{
  "num_hidden_layers": 14,
  "hidden_size": 512,
  "n_experts": 16,
  "experts_per_token": 4,
  "d_expert": 288,
  "d_shared_expert": 0,
  "hidden_act": "swiglu",
  "moe_layers": [0, 1, 2, 3, 4, 5, 6, 7, 8, 9, 10, 11, 12, 13],
  "router_score": "sigmoid",
  "normalize_top_k": true,
  "routed_scale": 2.5,
  "balance_loss": 0.000427,
  "balance_bias": true,
  "router_cosine_scale": 14.0,
  "init_std_router": 0.0252,
  "lr_router": 0.000659,
  "num_attention_heads": 4,
  "num_key_value_heads": 2,
  "head_dim": 128,
  "vocab_size": 32000,
  "norm": "rmsnorm",
  "norm_place": "pre",
  "norm_eps": 1e-05,
  "positions": "rope",
  "rope_theta": 500000.0,
  "rope_fraction": 0.25,
  "qk_norm": true,
  "attn_scale": 0.0884,
  "tie_word_embeddings": true,
  "parallel_block": false,
  "init": "normal",
  "init_std_qkv": 0.0223,
  "init_std_o": 0.00422,
  "init_std_up": 0.0223,
  "init_std_down": 0.00261,
  "optimizer": "adamw",
  "learning_rate": 0.00111,
  "beta1": 0.95,
  "beta2": 0.98,
  "weight_decay": 0.45,
  "lr_head": 0.00571,
  "max_grad_norm": 1.0,
  "warmup_steps": 489,
  "schedule": "wsd",
  "decay_fraction": 0.569,
  "decay_shape": "linear",
  "final_lr_fraction": 0.05,
  "batch_tokens": 131072,
  "max_seq_len": 1024,
  "doc_mask": true,
  "train_tokens": 541900000,
  "max_steps": 4135,
  "dataset": "wikipedia_en"
}
Below are experts of layer 10 (counted from 0) of a mixture-of-experts language model. Rows are named router (the router's row for the expert), down (a neuron's output weights, with its number) and show model dimensions 128-255. Each number is 500 + 25 x the weight over its row's rms, rounded and kept within 0 to 999. Numbers have three digits each.
Before each expert's rows: "raises" lists some tokens whose logits its average output raises strongly, later layers aside. This comes from a sample of Wikipedia text that the model never trained on.

# expert 12
raises: ",", " and", " (", " in"
router:489490502503482457503471518476506509499462503498524500526471505504517534506523469538511494497486503480496517514454471498546487520505537469510520506539454494555532492490495489462481492518458499507560546468476449494478537476465487520493496495481502535455544495525489500494531489507533513476525516524524475527484498517526463519510495511494510480459516506513476552511561494530514523499513
down0:522509459504474560477536500501510501471497522508521525561554452519505481487528510473496493501513516472487496504473550545533508457488509504534501543479519517502502518506494483470496513509459484485464501503482511496473507481522459465526497499529473542475497525488479476505528498451517473525476525517503556503509543531503515517510493496504466535475516462528510511516485511531476512503534

# expert 8
raises: " ", " 1", " and", " 2", " 3", " ("
router:527486509511504473511497557493527495451481530501489473511526522513501535543550499486493507503477450579496478512425468520499471514522518486495511499517499483503562499535506507491508477507517516497523546501486501513511476503506525550497507498502508466480541473469501546505514517485507455460556500523494515503601492519473501505495459491512491506504499481489532512465537511536520518496526
down0:544527520512530488499510536457499484544504481466472496527467515516545510505490491519513506509450516493508490502474523479465563520478531476495525475518522515502512462487488505484481473541467492495470465475550520507513465517514492508494455499526483491502514498494523493510485474512527474505484449489499520536498531524487493507534444480475473501520480492485487485485492509491505496496487

# expert 9
raises: ",", " and", "s", " ", " of", " ("
router:479524466528492447511478501452479485482449554468553530505493474514496518500503497522517505457481427549526476498460488470518501485507505487535548503571492505529500513520543523514457480523514526500517509480508465511486513463496479533522491499550487464473537472497502494471503503528529486487543501503477482501543495537480500552520483509509468441486491490510511505523556504523485455497495
down0:511536510505505518508478473450521514531518509502515498523503506535510485553521524507526483497477517496507490494464500490460487480520501466539544555514482515511482451492446503468508509484470482515502471473480481464525503515532532504520516538513481523545507496572481538524461456520438478514500518511480474480480476474508507549476508507490507506503517512494478485496451503487509532516495

# expert 15
raises: "-", ",", "====", " "
router:444490542491541501495480516491488506505495527475563517474503492531513496515517489519513542452463505538546540506471473500510474516533482491556514498508502510555517500514501538519506483520507507516545473491476482523466508473476528549484504496504543463498534469512487485495511484482487497499452493488499479524543486504515517509525462516520466458453482513518502534502502509481508496498532
down0:481538483517525537495514512473508493474493475488511465523486489514496472462500513520513524526499515495507482496470492473485483538442502553512476500509509518500491475499472481483478516500537485491483505481476492472492450522455471497458523490508511497477466494470518487527429508465486471540543493485492492493491484511520513449493517493465542529532481504516486512497485551494495535544463

# expert 2
raises: ",", " the", ":", " |", " ", " ("
router:482522455511473453479488515507444487481454542487502506456512470407488543547494501548533516445479488525510523479490513532516536468511508480506514489547501478533492484474486507452501436564494514513503519460475486516463541483460545499498523496494541493485560466477491507517541506478507512499509498527507483484537531543491490488523481504512466516486532473520510517515544504530522491500497
down0:533485546487491481509504498455514480535461495505502490473508490524515485513507505512479500485568500572544552513485498479488491484551510465499514544510464515462497523509532494452501489531457468499501477459522498474502504486494526489527507476496487468529512498546463483468506476518491526512532522474507515536479477493463535540494537510474500500525516472512518531508494512475505500504536

# expert 0
raises: " ", " and", " in", ",", " (", "-"
router:461483530512536449507512507488465514464481522487520490499510477479492493494504489509494506473496449534519503488441476481552534528506509497523512513498466486523491511519500517434492491501502536522512526482468463526483524514494517499462526498479500476471518498497482522501522512491545516474545506507480466497562490543497521551532482521494517493478498524547508528491501524509532505501548
down0:513499498517518520522506510453525528452501513484489451512452505481499520473499493480500469509505505525495524495492470506535476475501467510501520479473505549480492495466482519486492466495518501501488500460448473530525539445504515491492502521496514497474453488498516529480530531484530527529505503499510531534469507491490535510506488513488489531453483518467517512487540496503476486402508

# expert 5
raises: "s", "-", "no", ",", " &", " and"
router:493484498500498465498505478456473487467472497485566485489525494493493494532530506491514497470477455522514496500456469448503493473501495485483501506556483505538499543522519503474515480545507566506481537479506472516492519480488482514485510494518489504463520522514499534510523479506504545463545493500511518489522510570497519525530471509500489496491469493524492478514556550522465490500513
down0:542482485537531488531485506518477492462509503495492519478510518483493498482539499516494519542450483512496465526468508479537524529523500488504529474499506509494497524507563484475471510493489485444489509468520498515489531495460503533491508469493456575515498489500456494548516484561513491511495509493489500500532505505465483518477483465497498486509463473501473484483549474496463505465495

# expert 11
raises: " ", ",", "-", " and", " (", "s"
router:464530482519490454527439533477492520490465518480521484494479521480509518520512485523500500485444506490494497493461494489512502488508501450505480504541480484545494504515481488461501505537464518523513541469442469515472493509473527538487480498482519542507517498540488526503472496488543532498536499527497492546507502535496484513536491501531496458490525533531502498517568487518500482504505
down0:521497491524511442502435486492437515526482482472489482507503504501482510462456504509489545517492493532485456478502489492500513515488490495501487505509480503506523485515545470489490492426506495538506524509486508508522469489453534490509531519501493487512496510479518546473509495486479477467503442504493495489479531460519507485494506500507447516449515554530476520509478464505469498427454